From a checkpoint of a small mixture-of-experts model trained on Wikipedia.
Size: width 256, 60.7M parameters.
Experts: 80 SwiGLU neurons an expert, 3 picks a token, a softmax router.
Training: 350M tokens, 2805 steps.
Below are experts of layer 2 (counted from 0) of a mixture-of-experts language model. Rows are named router (the router's row for the expert), gate (a neuron's input weights, with its number), up (a neuron's input weights, with its number), down (a neuron's output weights, with its number) and show model dimensions 64-127. Each number is 128 + 32 x the weight over its row's rms, rounded and kept within 0 to 255.
Before each expert's rows: "raises" lists some tokens whose logits its average output raises strongly, later layers aside; "mostly gets" lists some tokens that are sent to it at least half of the time. This comes from a sample of Wikipedia text that the model never trained on.

# expert 33
raises: " However", " In", " He", " The", " With", " They"
mostly gets: ".", ".\n\n", ").", "\".", ".\"", " ."
router [111 134 104 116 104 137 164 143 150 186 140 130 132 152 122 187 128 166 101  88 204 134  99 161 153 150 175 140 124 131 106 153  96 176 130 147 114 110 104 105 133 127 111 144 157 124 102 154 128 133 102 122 104 124  93  83  71  61  56 147 158 120  63 129]
gate0 [157  77 145  87  98  93 151  68 206 138 103 147 111 117 122 105 107 105  89 155 175 112 118 168 106 116 149 138 170 111 197 123 122 126 146 165 109 132 102 159  84 143 125 100 194 136 144 173 126 148 115 114 142 114  64 162 184 131  89 101 121 119 107 118]
up0 [137 142 105 182  94 152 138 172  51 152 205 105 159 165 109 157 119  39 112 168 110 166  84  49 133 143 172  97 140  73 101 136 116 144 114 122 172 107 128 111 137 163 206 150 132 163 116 106 143 113 162  88 124  86 154  98 151 134 145 118  88 133 162  89]
down0 [151 196  79 156 102 114 142 138 137 153 157 128 204 118 109 122  87  68 143 146 152 158 108 135 142  95 116 156 105 127  89 110 153  71 186 114 101 147  90 172 114  96 129 161 159 101 164 159 122 150 156 108 162 106 116 140 150 122  85 172 133 145  88 148]
gate1 [ 53 158 132  70  93  98 115 126  89 140 147 148 115 179 140 161 143  72 199 135 128 135 118 153  62 143  81 143 121 117 124 141 111  76 157 104 113 148 158  80 113 172 120 116 148 106 127 137 137 158 130 133 138 145 149 100 162 119 150 106 121 175 141 169]
up1 [154 120  69 196 153 100 142  94 167 110 132 121 152 122 180 129  74 143 162 160 109  91 114 103 173  89 115 101 106  92 108 133 140 122 106  93 109 109  91  88  86  61 133 102  82 120 130  62 166 117 108 142 122 133 113  80 143 128 152 179  85 116 130  58]
down1 [122 161 132 110 102 145 181 185 186 158 122 115 146  81 186 145 145  69  95 142 102 144 107 109 220 156 112 166 148 149 115 112  89 135 108 115 135 168  83 125 118 168 119 151 211 155  90 129 166 110  73  91 135 141 121 110  88  97  63  95  58 141 164 171]
gate2 [107 185 143 124 160 136 127 137 188 119 110 128 151 123 124 180 178 129 170 108 114  72  89 113 146 126 157 170 125 119 173 164 144 142 152 170  83 123 132 102 136 103 154  51  75 127 110 149 160 121 157  93  73 149 210 132 113 147 105 152 128 126 111 115]
up2 [116 108 160 156 147 128 131 107 111 148  89 174 124 112  94 101 115 129 127 117  65 108  70 120 156  74 143 158 114 217 168 183 185 108 116 150 129 127  96 121 151 189 186 127  93 121 150 155 142  36 149  62  74 119 108  89 169 102 153 156 174  90  84 127]
down2 [155 137 152 101 169  95 108 148 158  92 112 167 176 126  60 149  87 199  83 128 107  87 109 153 110 152 118 104  97 118 130 161 228  94 123 144 169 109 196  98 156 120 123 171 115  89 115 134  98 134 117 109 152  99 101 119 114  79 133 145 120 152  77 135]
gate3 [137 154  85  49  99 151  85 104 144 150 142 145 122 117  92 143 140  94 121  70  77 133 115 171 130  87 181 117 134 111 145 129 154 114  90 142 192 151  78 158  94  56 115 113 138  82 176  93 143  99 131 102 135 177 132 147 104 128 112  55 127 113 161 146]
up3 [ 95  94 131  68 204 161 183 161 113 114 111 134 133 127  71 118  85 129  91 143 133 131 106 174 178  88 180  95 180 116 171 157 132 117  79 139 116  70 119 123 141 124 110 117  86  93 103  97 147 160  98 135 101 108 121 141 161 188 121 165 173 120  86 107]
down3 [134 185 114  98 123 120 157  93 142 113 152 142 137 128 165 104 147 150 142 131 138  59  61 134 137 118 137 124 150 203 140 102  94 133 114 119 142 128 125 139  99  96 118 163 184 143 172 119 103 165 106 154  84  95 114 140 121  63 193 164 133 171 105 114]
gate4 [ 99 120 110 144 120 169 111 171 154 109 135 151 126 122 119 159  52 101 113 148 137 143  87 145 160 168  92 127 117  99 175 176 108 128 217 112 132 124 134 115 102 125 122  90 165 147 179 126  92 111  93  75  79 170 171 103 146 126 139 113  95  90 133 182]
up4 [141 133 165 147 119 120  81 150 114  95 148 122 126 173 116 158 133 137 187 132 120  96 102 114  92  84 121 123 173 146 144 127 130  22 127  78 115  90 173 177 141 136 151 128 107 142  95 111 158 108 128 103 125 102 138 135 182  64 165 123 189 138 108 162]
down4 [156 132  77 144  98 159 133 124  99 157 100 132 162 142 128 130 192 148 149 175 126 157 184 131 160 112 103 114 162 197 134  74 144 139 105 136 169 127  77  91 168 199 123  65 156 120 160 155 102 141 112 120 139  99 142  88 104  69 156 119  57  99 181 123]
gate5 [159 113 161 108 142 103 106 150 155 165 159 160 166 156 148 107 125 134 146 122  85 113 105  86 151 150  88 122 133 132 128 139 129 169 156 107 145 102 151 127  82 129  74 119 119 134  78 114 160 135 170  82 105  85  97 101 161 127 135 145 181 118 131 212]
up5 [146 118 137 161 150 100 104 126 139 136 126 179 141 123 142  66 122 150 157 112  90 128  64 125 123 130  45  94 123  90 146  99 107 168 150 139 116 141  90 135  80 137 132 128 121  93 112 163 120  96 151  31  93  55 142 153 154 130 116 125 163 101 137 170]
down5 [ 86 155 125 100 119 125 144 107  74  25 130 143  84 103 125 133  89 188 107 143 150 144 125 114 159 193 194 123 133 142 133 102 118  62  97 144 154 123 157 177 170  86 112 112 165 120 134 120  61  79 119 185 107 170 108 123 147 140 101 100  89 166 142  93]
gate6 [121 130 114 146 112 228 125 200 168 131 132 127 128 121 129  99 133 135  99  96 101 128 153 169 153 134 219 121 110 187  73 154 142 137  62 175 131 158  98 136 182 133 117 150 154 143 140 152  60  65 160 136 163 170 131 136 116 165 158 170 103 158  87 131]
up6 [ 88 150 141 147 157 147 146 107  70 145 118 140 143 131 160 152 169 106 183 194 132 133 107 111 130 118 126 154 140 161 141  94  91 150 134  89 186 105  99  80 138 156 153 143  81 138 159  47 102 109 158  89 123 144 118 158 129  86 119 125 196  89 132 103]
down6 [115 160 153 118 143 102 158 131 159 146  85 173 114  83 102 118 101 159 174 164 144  95 154  85 134 141 110 120 190 138 172  99  92 103 120  88 215  82 113 109 136 123 132 123  89 165 155 120 162 139  62 155 143 167 150 164 170 152  56 185 177 112 175 124]
gate7 [127 195 161  82 163 136 119 152  85 121  86 150 123  90 132 118 117 115  89  79 168 150 137  87 155 155 123 129 174 171 108  85  89 141 102 129 142  96 107  83 158  89 145 162 159 106  84 169 105 130 135 176 125 160 101 159  97  41 110 196 164  79 110 168]
up7 [137 156  81 138 108 125 116  98 128 130 137 173 123 121  83 134 127 163 129 171 149  78 141 167 111 189  66 176 131 110 158 115 109 136  92 100 169 120 185 147 145 145 134 119 171 127 133 105 120 191 105  67 167 114 104 145 108 183 140 158 167 166 115  81]
down7 [ 16 104 187 121  99 101 139  74 127  54 117 138 129 128 119 146  68 108 108 112  85 116 126  97 112  78 159 131 105  80 112 168  96 149 135 155  84 164 136 126 121 132 127 138  88 132 112  97 151  85  80 125 174 114 117 153  89 156  76  71 173 120 103 165]
gate8 [111 217 101  80 127 115 152 161 137 117  96 116 117 150 123  91 166 118  99  69 158 174  87 143 120 126 185 147 135 148 144 119 132 143  71 231 130 123  77 166 109  68 156  82 156 122  71  96  88  97  88 151 112 142 109  97  95 120  80 115  96 144 137 168]
up8 [158  80 177 190 109 159  99 159 105 167 123  84 141 127 139 171 145 136  71 112 116 118 138 143  93 112 123 104 149  95  51 163 107  97 181 113 121 133 149  93 148 222 130 196 131  93  61 147 128 142 171 121 145 104 137  67  93  90 159 162 111 125 106  97]
down8 [113 179 166 116  64 121 164  75 165  73  87 128 193 168 110 109  99 177 142  91 109 177 142  86 120 114 188  88 107  93 156 152 116  98 147 115 144 152 106  82 105 136  66  78  78 198 170 128 122 136  70 161 149  92 113 164 135 162  81 105  95 131 177 184]
gate9 [113 117 100 112  95 114 113 136 176 149  64 141 116 100  89 137 150  87 136  79 139 126 135  96 183 147 165 108 142 134 208  87  78 115  45 116 127  66 122 102 100 122 130 114 118 158 153 137 115 156  99 105 133 181 112 100 139 139 134  76 156 137  94 123]
up9 [152 135 100 183 145 156 157 163  97 141 130 133  90 104 124 133  96 159 190 144 101 112 123 147 168 146 100 148  90 174  99 146 150 142 149  51 163 132 153 128 168 160 174  61  63 141  92  69 134 123 187 141 125  78 154 102 122  68  97 113 124 166 113 105]
down9 [112  77 149  71 145  99 144 212 129  99 119 125 107 127 188  86  47 111 141 198  73 109 125 125 116 105  84 155  93  98 138 128 146 157  41 142 125 130 154 153 141 173  81  66 146 132 132  83 107 160 157 118 127 159 143 121 134 196  81  90 144 111 121 202]
gate10 [117 119 106 123 107 149 161 128 171 171 149 155 143  92 127 178  70  52 167  69 138 163 190 117 148 175 101 185 147 111 135 145 130 105 123 174 114 118 180 157 131 160 136 132  64  82 156 162  88  77  95 140 132 130 117  99 101 170 138  64 104 140  99 141]
up10 [133 107 183 128 145 101  80 204  97  56  85  95 161 158  98 155  94 115 135 126  71 108  90  95 180 113 130 176 104 148  74  91 144 160 107 111 155 178 139 150 186 195  99 129 125 140 175 129 178 166 154  84 116 109 157  51 145  68  98 125 130 119 117 128]
down10 [116 150 160 144 179 104 103  94 145 171 138  89 133 167 103  32 174 111  77 101 108 155 147 123 144  93 123 138 168 136  77 173 131 113 131 130  91 166 136 118 101 101  91 120 116  81  70 144 100  98 130 104 197 138 136 178 144 149 208 118 150 192 171 124]
gate11 [137 121 153  81 111 123 135 119 140 117 133 154 123 169  95 149 161 152 104  93 181 119  74 101 145 134 151 173 119 207 124  84 120 200  96 197  86 153 136 105 144 112 114 184 123 110 146  91 121 143 127 111 119 165 150 137 120 159  82 159 126 148  83 123]
up11 [125 124 127 170 125 171 135 160  98 100 109  49 153  89 139  77 110  94 161 159  51 166 152 173 116 120  98 129 131  43 131 152 167  85 157  77 131 129 112 122 137 125 155 103 137 125 124 165 135 101 137 155 151  65 118 143 136 119 152 118 165 117 175 128]
down11 [ 97 103 107 115  64 151  83 136 152 145 104 215 165 152  63 157 119 127 139  87 180 116  90 160 117  93 108  94 129 135 170 121  85 162 147  88 142 159 147 127 123  64 107 105  87  70 110 110 113 109 131 135 163 109 184 143 114  56 121 192 109 185 125 119]
gate12 [121 176 106 117 120 166  78  87 124 112 185 147 161 157 137 127 126 148 107 108 176 113 152 124 141 154  64  32 155 124 146 149 175 159 129 163 133  85 136 113  98 117 101 184 163 137 143 158 148 122  63  84 121 173 169 178 157  85 107  84 165 101 139 127]
up12 [150 168 143 151 127 113 147 113 123 136 151 103 130 121 131 134 120 180 111  91  57 147 124 133  92 120  96 129 132 151 113 178 133  91 181  36  92 181 135 167  87 147 137 126  85 105  97 121 151 155 148 158 121 172  80 107 124 149 135 158 141  67 109 145]
down12 [158 153 131 167 110 128 105  94 128 158 147 101 125 211 108 140 148 171  60  99 106 125 149 180 140 183 127 120 103 102 132 104 124 160 120  66  98 175 129 182  95 140 126 132 129 135 100 176 127 134 116 110  82 156  98 144 145  77 138 136 161 137 165 110]
gate13 [ 97 123 136 107 107  89 139  28 116  91 163 120 169 166 105 135  83  48 185 107 109 143 148 106 120 129 125 134 110 145 166 114  66 136 172 166 112  89 102 104 116  85 159 100 105 169  82 120 144  92 160  69  93 142 157 172 167 115 109  83 183 156  88  80]
up13 [154 185 145 120 147 159 133 117 150 160  86 134  93 126 142 146 139 135 135 136  87  89 113  30 117 119 110 131 162 134 147 165 128  94 106 162  94  71 116 147  98 103 129 164 105  83 103 129 110 143  92 131 121 115 154  54 115 135 190 218 119  93 124 193]
down13 [116  62 167 105 100 149 119  82 158  99  83 164 105 130  98 139 138 111  72 105  83 111 121 112 165 151 125 166 115  84  86 153 144 191 163 122 123 210 149 144 156 173 139 176  38 101  95 144 153 139 124 138 178 125 115  96 112  77 136 152  95 117 112 121]
gate14 [125 143  60  91 182 103 145  57 125 118 100 137 138 124 131 119 104 165 150 125 188 138 115  82 166  66 161 132 130 135 109 157 118 146  88 119 174 138  76 138 141 118 149 178 194 160 100 116 200 153 126 180 105 152 103 139  55 106 107 104  97 108  85 146]
up14 [125 125 118 200  67 115  97 129 151 117 112 125 131 162 122 117 125  82 123  93 152  56 113 165 106  88 160 130 143 114 169  89 105  81 103 115 131 120 115 153 146 161 104 147  73 122  65  97  91 189 162  89 149  81 186  81 157 131 130  84 122 126 180  79]
down14 [117 116 104 171 105 130  98 148 137 154 109 162 120 137 178 110  72 142 178  61 170 136 154 123 162 175 144 143 108 150  61 129  90 169 165 115 115 117 121 129 117 141  79 165 128  82 143 156 105 107 112 163  84 145 138 152  99  93 129 127 107 143  76  93]
gate15 [210 119 172 133  85 103 109 149 156 124 138 152  52 120 144 126 121 165  88 136 115  82 146 140 112 151 124 135 162 100 114 207 135  82 186 149  80  79 119 170  86 112 125 123 126 107  93 127 158 131 140 157 119 195  89  84 123  86 119  90 150  76  93 196]
up15 [ 93 130 117  83 136 120 165 130  99 113 157 106 167 139 118 144 128 108 134 122 139 121 127 116 151  81 183 170 101 157 137  63 124 108  58  88 130 174 173  93 166 158 114 127 150 110 164 144  88  78 103 136 159 112 142 175 139 150 117 155  92 156 164  66]
down15 [ 99  85 130 110 139 129 117 104 144 120 129 135 204 148 169 112 131 107 105 149 147 161  36 128  87 160 156 129 140 123 118  85 104 136 139  85  78   5  73 177 141  90 105 111 142 130 117 156 121  98  86 135 128 176 152  63 128  96 171 119 133 121 108 144]
gate16 [117 142 103 139 127  86 110 182 146 128 131 144 120 117 161 147 182  80 119 137  73 118 141  88 141 185 147 129 143 121 140 166 152 179 111 152 143 138 136 129 137  89  53 144 112 135 158  84 146 182 159  63  69 181  91  89 165 120 171 156 118 128  67 126]
up16 [149 157 120 178 153 116 147 145 153 137 143 176 133 160 148 117  91 123 108  98  98 147  97  67 115 145 144 156 126 183 119  80  99  88 128 162 110 134 128 102 121 102  78  84  86 145 119 107 106  85 137 120 124 141 140 109 132 111 135 135 134 104 134 100]
down16 [134 142 143 133 163 146 134 102  83 192  66 161 106 125 108 128 171 150 116 133 192  93 137 160 137 161 138 160 167 154 137 153 113 121 148 211 145 151 146 105 143 138 112 117 168 126 116 139 105 138 176  71 157 163 171  80 153  93 140 151 145  91 138  81]
gate17 [147  63 158 141 123 137 186  92 138 131 147 126 140 128 148  98  96 125 115 137 150 165 141 132 118 120 121 102 142 150 109 127 213 116  90 118 101 105 133  99  77  71 125  96 133 140 137 114 156 150 118 116 124 139 166  98 119  73 123 121 158  92 126 101]
up17 [136 152 171 127 141 100 175 130 137 100 104 119 111 182 161 152 123  47 164 170 134 134 127 143 224 135 128 103 123 101 119 148 192 137  75 112  67 130  80 127  80 117 120 158 129 105 142 131 187 128  94 102 141 144 161 125  94 151 144 132  94 165 153 138]
down17 [141 116 203 108 158 125 144 123 120 110 125 151  99 122 128 162 151 147 215 146 183 103 132 151 152 133 125 123 123 101 162  39 217 141 103 129  96 183  87 107  45 166 136  41 106 160 175 125 113 107 127 145 112 120 192 124 120 181 175 103  98 135 173 131]
gate18 [140 154  98  90 115 145  44 133  71 102 117 141 150 154 132 187 124 141 140  75 117 178 124 119 142 134  75 178  82  96  63 142  78 149 158 117 173 129 160 116 134 136 103 110 113 123 141 124 122 120 141  88  67 147  52  86 121 142 175 155 131 173 119  79]
up18 [136 167 163 193 129 164 121 144 128 116 207 149 116 198 108 151 138 175 104 132 165  72 110 118 106 124  92 102  86 207 120 101 150 121  82 129 143 114 143 137 121 127  56 136 108 118  76 108 125 127 117 112 141 100 187 141 131 110 127 187  95 157 138 125]
down18 [205 135 114 156 120 141 149 123 159 139 151 146 159 171 119  93 111 113  96 102 105 148 136 112 146 114 190 132  81  56 206 134 114 148 144 104  72 112 181 171 130 126 141 151  92  72  74 130 191 122  90 127  91 132 146 186 120 123  51 123 150 147 136 133]
gate19 [ 77 108 128 130 131 157 148 188 173 118 107 123 171 103 143 182  77 132  97 106 116 159 147  90 156 115  89 111 170 160 114 141 166 110  86 118 161 108 156 125 156  95 148 121 122  91 157 133 129 101 126 110 134 136  70 175 136 138 145 112 127 116 144 143]
up19 [ 87 141 131 138 142 117 120 148 208 118 103  66 142 151 180 181 108 153  92 128 114 156 148  68 125 149 123  69  80 179 151 139 135 102 190 176 147 175 125 150 147 133 128 111  99 120 206 100 131 116 138 102 129 167 132 129 109  89 153 179 139 194 142 102]
down19 [164 182 159 140  90  97 118 164  85 126 159 130 125 102 125 127 140  92 158 134 156 139 172 106 150 109  81 129  59 139 138 142 173  77 166 127  80 122 126 178 138 143  81 174 101 105 166  97 151 143 111 128 155 155 117  99 174 130 140 157  98 130 122 207]
gate20 [169  23 165 103 121  95 123  84 169  92 134  83 136 110 179 156 122 166 133 150 111 119 135  99 149 133 169 116 173  76 103 139 122 140 130 122 166 170 217 112 111  95 154 130 121  93 131 168 115 116 119  90 117 133 136 139  95 131 163 123  90 134 159 131]
up20 [152  74 170 132 122 123 126 121 119 136 171  95 144 114 154 122  92 135 145 192 147 102 131 134 179 133 166 128 174 100 137 100 117 174 162 100 200 136 193 176  93 112 185 109 120  94 143 129 172 150 116  62 127  95 149 143 104 138 194 165 101  98  94 158]
down20 [135 181 121 138 183 106 144  86 160 154 130 160 144  78  57 128 118 121 160 177 154  92 146 161 165 150 137 119 186 126 106 161 155 115 112 132 131 178 134 165 141 177 145  71  89 148  87 129  60 131 118 166 128 142 138 144 130 162  97 171  97 158 135 109]
gate21 [130 117  97 158 110 148  97 188 140  97 132 133 159 112  91 113 114 112 113 129 125 147 107 147 102 151 115 131 177 133 100 111  90 112 192 166 161  98 146  98 135  81  69 147 118 160 145  91 124  99 164 127 127 134 131 150 125 142 176 134  82 130 166 143]
up21 [161 182 152 103 189 167 115  95 137 185  64 175 111 168 161 124 123 122 137 138  98 122 111 124 117 150  90 152 107 150 175 169 176 167  96 116 109 101 115 114 115 132 116 118  86 122 105 201 107 120 124 127  73  56 148 122 108 129 137  96 177 158 125 145]
down21 [171 143 142 189 133 127 146 113 159 135 131 117 109 162 107 142  71  78 129 165  83  98 100  60 111 107 107 169 119 152 145 110 171  71 136 113 166  45 162 174 107 119  96 119  75 122 157  97 139  98 163 137  94 147  97  99 131 151  68 168 122 138 131 136]
gate22 [ 90 146 133  46 194  85 130 124 154  98 129 121 146 167 159 124 159 149 120 113 181 141 109  93 148 144 135 174 149 127  74 105  99 161  46 137 137  69 123 173 139 113  75 169 153 162 137 147 141 128  90  91 167 149 132 123 117 143 133 146 108  80 107  81]
up22 [ 82 142 111  93 130 113 124 109 144 130 151 158 134  75 146 126 124 147 153 163 147 104 115  88 139 112 165 190 139 116  75 131  61 110 111 120 211  49 128 136 136 152  86 163 109  83 147 134 121 197 151  99  95  86 113  98 142 150 148 150 117 118 132 122]
down22 [ 83  78 154 157 136 108 145  69  66  75  49 140 116  91 138 159 113 102 127 117 184 133 105 168 103 119 144 127 109 166 140 118 147 121  84 140 116 142 182 128  45 141  55 152 113 133  82 155 104 124  71 194 119  97 127 137  98 146 107 114 173 189  75 123]
gate23 [118 100 151 110 103 106 118 153 145 197 129 179 109  83 120  60  95 125 113  95 115  93 124 149 122 175 144 113 181 102 146 112 147 104 160 104  93 145 112 113 118 156 117 123  79 135  94  93 177  93 121 137 103  92 185 160 136 138 156 161 124 131 139 124]
up23 [122 137 135 159 183  79  68  94 124  75 163  37 206 156 171 137 179 131 134 168 113 201  93 153 177 128 110 121 139 169  57 110 145 105 144 134 180 158 131 179 110 122 116 114 147 136 112 184 146  56 120 133 125 160 121 123 117 117 143 134 185 172  95 110]
down23 [141 136 128 137 142 100 155  63 159  81  84 209 191  98  96  48 169 148 140 102 141 129 129 201  90 153 138 122 107  52 129 154 103 130  87 102 130 124 106 207  65 123  96 130 118  74 123 127 155 111 106 114 127 142 157 139 154 111  98 114 160 140 147 125]
gate24 [123 133 105 113 160 113 173 121 153 132 182 130 192 139 178 136 153  81 136 165 195 149 124  99 147 157 154  88 136 160 150 167 141 108 112 155 149 140 103 137 126 137 133 142 161 150 141 109 158  95 145 160 153  67 131 100 125 129  95 146  85 184 141  87]
up24 [136 131 111 119 149  91 137  92 162 138 137 142 143 135 184 123 102 124 144 158 149 136 107 108 134 134 172  76 199 155 128 135 126  97 150 162 137 110 113 171 152 142 109 116 223 154 135 155 164 125 124  91 111  41 177  96 142 142 100 167  86 136 130 120]
down24 [147  84 116 140 131 135  99 116 135 111 139 166  83 196 132 143 139 164 133  54 141  81 114 134 113 133 128 124 135 102 123 149 132  99 130  65 134 137 118 133 158 128 151 128  73 106 138 146 127 140 146 127 180 245 133 193  95 143  70 137 196  84 129 160]
gate25 [123 125 154 120  72  58 107 152 137  96 209 143 103 134 136 142 105 133  89 152 158 109 102 102 129 213 124 141 100 141 145 152  93 119  32 117 110 105 111 125 111 123  78 195 130 100 139 137 122 158 106  71 219 132 149  95 148 141 143 158 104 133 120 130]
up25 [135 123 128 129 120 122  79 153 102 124 200 134 154 124 111 127 132 127 139 201 109 182 110 154  88 160 158  90 137 105 117 149 110 140 123  88 125  81 136 115 168 142 107 145  64  75 132 133 127 138 131  80  92 142  99 147 176 143 100 155 187 162 109  89]
down25 [ 76 145 139 103 126 107 123  63 161 149 134 162 101 134  92  85 106 106 175 203 128  47 125 155 107 111  66 162  71 148 153 129  78 179 109  62 128 135 126 130 138  89 141 178  98  51 115 164 160 140 138 127 151  77 151 116 189 122 104 134 128 116 110 150]
gate26 [144 218 174 137 130 154 171 114 175 157 151  93 113 139 127 130 164 123 138  93 107 116 128  88 121 142 118 112 182 118 116 186 127 136  94  95 141 117 146 115 164 116 130 172 161 169 123  78 164  99 154  71  97 123 132 144 171 121 127 185 134 117  91 121]
up26 [146 147 147 170 171 145 130 129 142 133 209 203 155 124 130  81 128 105 143 101  84 138 133 131 173 130  49 125 111 157 140 131 167 139 127 143  83 139 183 123 102 146 125 144  69 159 149 205  90 119 109 198 119  70 100 134 196 113  67  93 124 102 101  93]
down26 [104 104 142 104 116 175 133 123 133 147 149 164 101 106 124 125 177 100 158 120 128 129 118 104 132 140 132 147 109 138 130 142 133 167  86  80  50 111 176  93 117 118 151 130 109  87 108 165 160 145 150 163 147  77 137 112 148 117 132  97 159 118 112 129]
gate27 [121 130 107 125 141 121 131 129 105 168 108 160 135 122 118 106 138 120 145 203 200 149 133 180 107 162 143  71 112 131 118 134 126 172  88 132 164  72 107 150 100 144 146 152 181 138 144 128 179 158 154 116 125 104 108 111 163  79 102 137 153 110 183 103]
up27 [182 148 149 120 112 123  88 134  62 136 108 154  91  90 108 128 130 153 119  16  68 124 154  90 131  91 163 123 198 151 124 137 157  96 141  53 103 165 130 143 153 122 149 121 130 112  99 108 138 125 127 124  78 121 151 155 149 199 119  96 139 139  79 117]
down27 [149 169  96 134 117  90 125 110 100 104  67 135 127 164 125  74 176 113  72 174 159  93 173 118  82 118 154 115 118 131 128 151 178 114 102  87 146 117 103  92 137 158  91 105 141  90 106 158  92  84 175 125 130 166 169 137  94 145 110 133  97 149 159 122]
gate28 [ 74  72  74  93 108 216 132 106 151 165 113 187 122  95 160 112 124 155 143 204 136 157 126 101  79 154  89 123 177 106 150  92  79 126 167 119 121  85 112 110 155 113 121 116 163 104 136 154 143 173 187 137 149 147 143 136 114 110 138 153 160 106 100 120]
up28 [201 170 145 125 119  76 132 165  64 105 188  61 141 164 144 154 103 139 110  89 129 139 146 120 136  82 152 141 123 142  42 167 170 134 108 109 109 119 169 132 119 112  91 126  86 137 140 100 117 111  97 114  96 105 111 111 158 132 133 116 109 145 181 145]
down28 [134 122 113 171 157 135 142  73 122 174 143 116 116 155  97 142 117 113 149  75 100  76 118 145 178 101 112 129 121 163  96 162 144 137  78  95 121 139 165 199 144  78  92 120 110 122 124 134 126 127 103 198  50 135  98 173 135  82 129 101 151  96 130 181]
gate29 [154 136 132 109 148 152 114  86 143 115 136 137 154 107 110 147 114  92 152 123 114 215 124 136 149 116  58 121 140 176 146  87 116 106 127 159  66  96 184  98 149 151 145 125 151 161 163 168 116 144 150 124 156 165 135 122 198 107  83  98 117 150 124 156]
up29 [106 119 150 125 131 118 167 128 121 139 174 112 162 125 125 167 130  95 155 106  83 191 150 161 155  90 113 137 164 198 136 123 127  65 111 161  79 140 149 127 132 149 114  91 115 134 146 167  91 154 133 128 188 103  88 118 167  90  85 106 127 143 118 119]
down29 [ 83  97  97 100 157 103  79 152 144 129 105 122 135 137 119 127 153 138  95 167 193 131 191  88 163 145 171 133 153 114 152 159 157 154 120 151 140 121  94 164 151 140 123 166  61  85  96 143  84 127  97 100 147 209 159 115  83  80 144 143 172 166  77 115]
gate30 [111 133  77 160  92 101  66 141 135  87 195 144 104  97 125  81 189 144 130 130 133 113 107  79 108 140 134 104 115 148 107 167 128 154  87 117 196 131 111 186 144 171 125  90  63 138 111 161  78 113 164 141 117 151 148 131 111 120 140 180 162  45 114  95]
up30 [ 48 144 110 129 115 119  89 149 149  84  92 145 182 114 139 110  37 107 159  52 164 153  97  88 119 124 126 128 167 155  82 133 147 102  74 135 116 121 157 177 112  87 127 143 181  60 129 101 133  93  92 122 114 152 124  98 141  99 134 164  81  70 137 160]
down30 [137 112  96 122 173 141 160 125 110 150 149 143  83 102  87 136 150  75 126 120 142 143 157 137 165 159  58 162 140 141 168 157 146  88 118 160 171 189 115  73 126  96  98 125 198 136 175 140 151 152 107 115 120  78 128 117  89  77 170 122 173 161 111  85]
gate31 [ 82  88 125  98  90  79 138 107  96 155 135 144 127 127 103  90  81 112 135 113 136 170 174  99  96 139 135 118  84 126 179 136 142 156 133 109  80 171 104  58  88 171 111 149 100 163 149 131 128 119 109 127 140 118 143 117  72  98 140 114  88  46 136 155]
up31 [114 153 140 124 131 163  76 116 106 151 109  87 127 120 121 172 109 164 110 140 119 135 155 155 133 154 105 109 105 147 126 101 126 186 158  79 127 103 128  88 113 176 125 185 130 147 157 179 122 122 100 154  79  88 121  94 117  91 100 128 119  92 135 190]
down31 [180  84 164 114 107 116 105  92 105 120 180  72 127 120 112 118  98 170 102 101 102 137 151 177  99  99 196  87  77 155 110 100 151  81 105  84 120 153  99 107 115 148 181 142 126 153 211 102 114 149 100 175 112 137 152 114 111 106 108 131 158 139 115 188]
gate32 [142  91  82 113 130 186  99  56 122 159 141 153 175 132 154 129 136 189  97 135  84 196 146 116 161 161 145 157 128 136 135 148 119 207 125 171 107 143 147 134 173  73  71 109 137 177 206 147  73 137 163 114 107 104 183 172 178 112 128 101 167 198 166 235]
up32 [133  87 184 121  93 201  83 121  96 151 112 144 133 124  93 117  95 122  67 135  91 203 104 116 159  64 131 188 144 115  94 182 168 116  85 116 196 108 134 141 130 147  94  84 136 144 187 154 147 133 143 130 108  84 116 134 110  99  85  89 161 144 165 120]
down32 [188 156 170 169  96 108 101  68  94 160 136 123 100  89 187 159 139  64  95 116  78 167 193  93  81 195 161 172 147 119 141 150 127 155 181  89  92 151 141 117 138 114 120 111 158 137 125  65 110 127 140 139 150 109 100  94 196 140 177 142 139 134 133 128]
gate33 [ 88 139 128 131 167 135  67 136  84 104 103 150  66 135  94 120 130 107 106 149  82 102 140 150 150  96 113 155 149 154 156 145 163 167  75  78 132 104 148 157 107 144 171 120 137 114 143 102 144 137 136 133 164 197 134 127 157 114 139 131 155 147 109 132]
up33 [ 91 138 109  93 156  80 112 116 157 146 184 104  87 210 143 138 126  80  97 112 116 114 141 154 114 154 143 109 162 112 120 175 137 100 121  93 131  89 146  80 134 127 145  73 165 140 103 121  95 136 176 133 175 194 114 122 178  94  94 155 172 106  86 179]
down33 [166  89  54 167 153  80 113 163  95 200 121  73  96 129  75 149 150 102  55 153 176 143  34 154 145  77 147 128 139 124 109 164 121  98 140 172 176 129 128 129 161 114 167 104 121 107 102  37  80 119 105 123 173 121 227 111 130 114 211 154 192  72  98 160]
gate34 [122  76 121 177 156  96 174  78 160 215  82  96 144 125 156 142 138 136 131 126 115 131 171 132  95 118 125 116 152 127 139 134 109 161  79 178 119 106  99 166 138 116 147 163 131  47 160 158 104 129  83  99 138 156 143 135 119 152  47  86 124 118 172 111]
up34 [172 102  82 161 103  63 160 118 131 115 149 112 153  78 103 144 160 135 131 110 133 128 164 110 103  83  57 161  82 152 197 134 175 153 129  53 177 111 167  80 118 103 117 152 128 123 115 101 151 171  65  98 134  94 124 116 123 154 139  66 114 185 119  81]
down34 [ 93  96 124 140 120  99 126  68 170 141 128 123 143 128 122 149 121 109 174 113  78 106 115 161 125 183  77 119 133 166 154 109 154 171 133 105 114 121 145  75 131 199  83  95 167  94 101 127  72 148  68 117 133 128 172 141 109  72  96 114 120 159 147 171]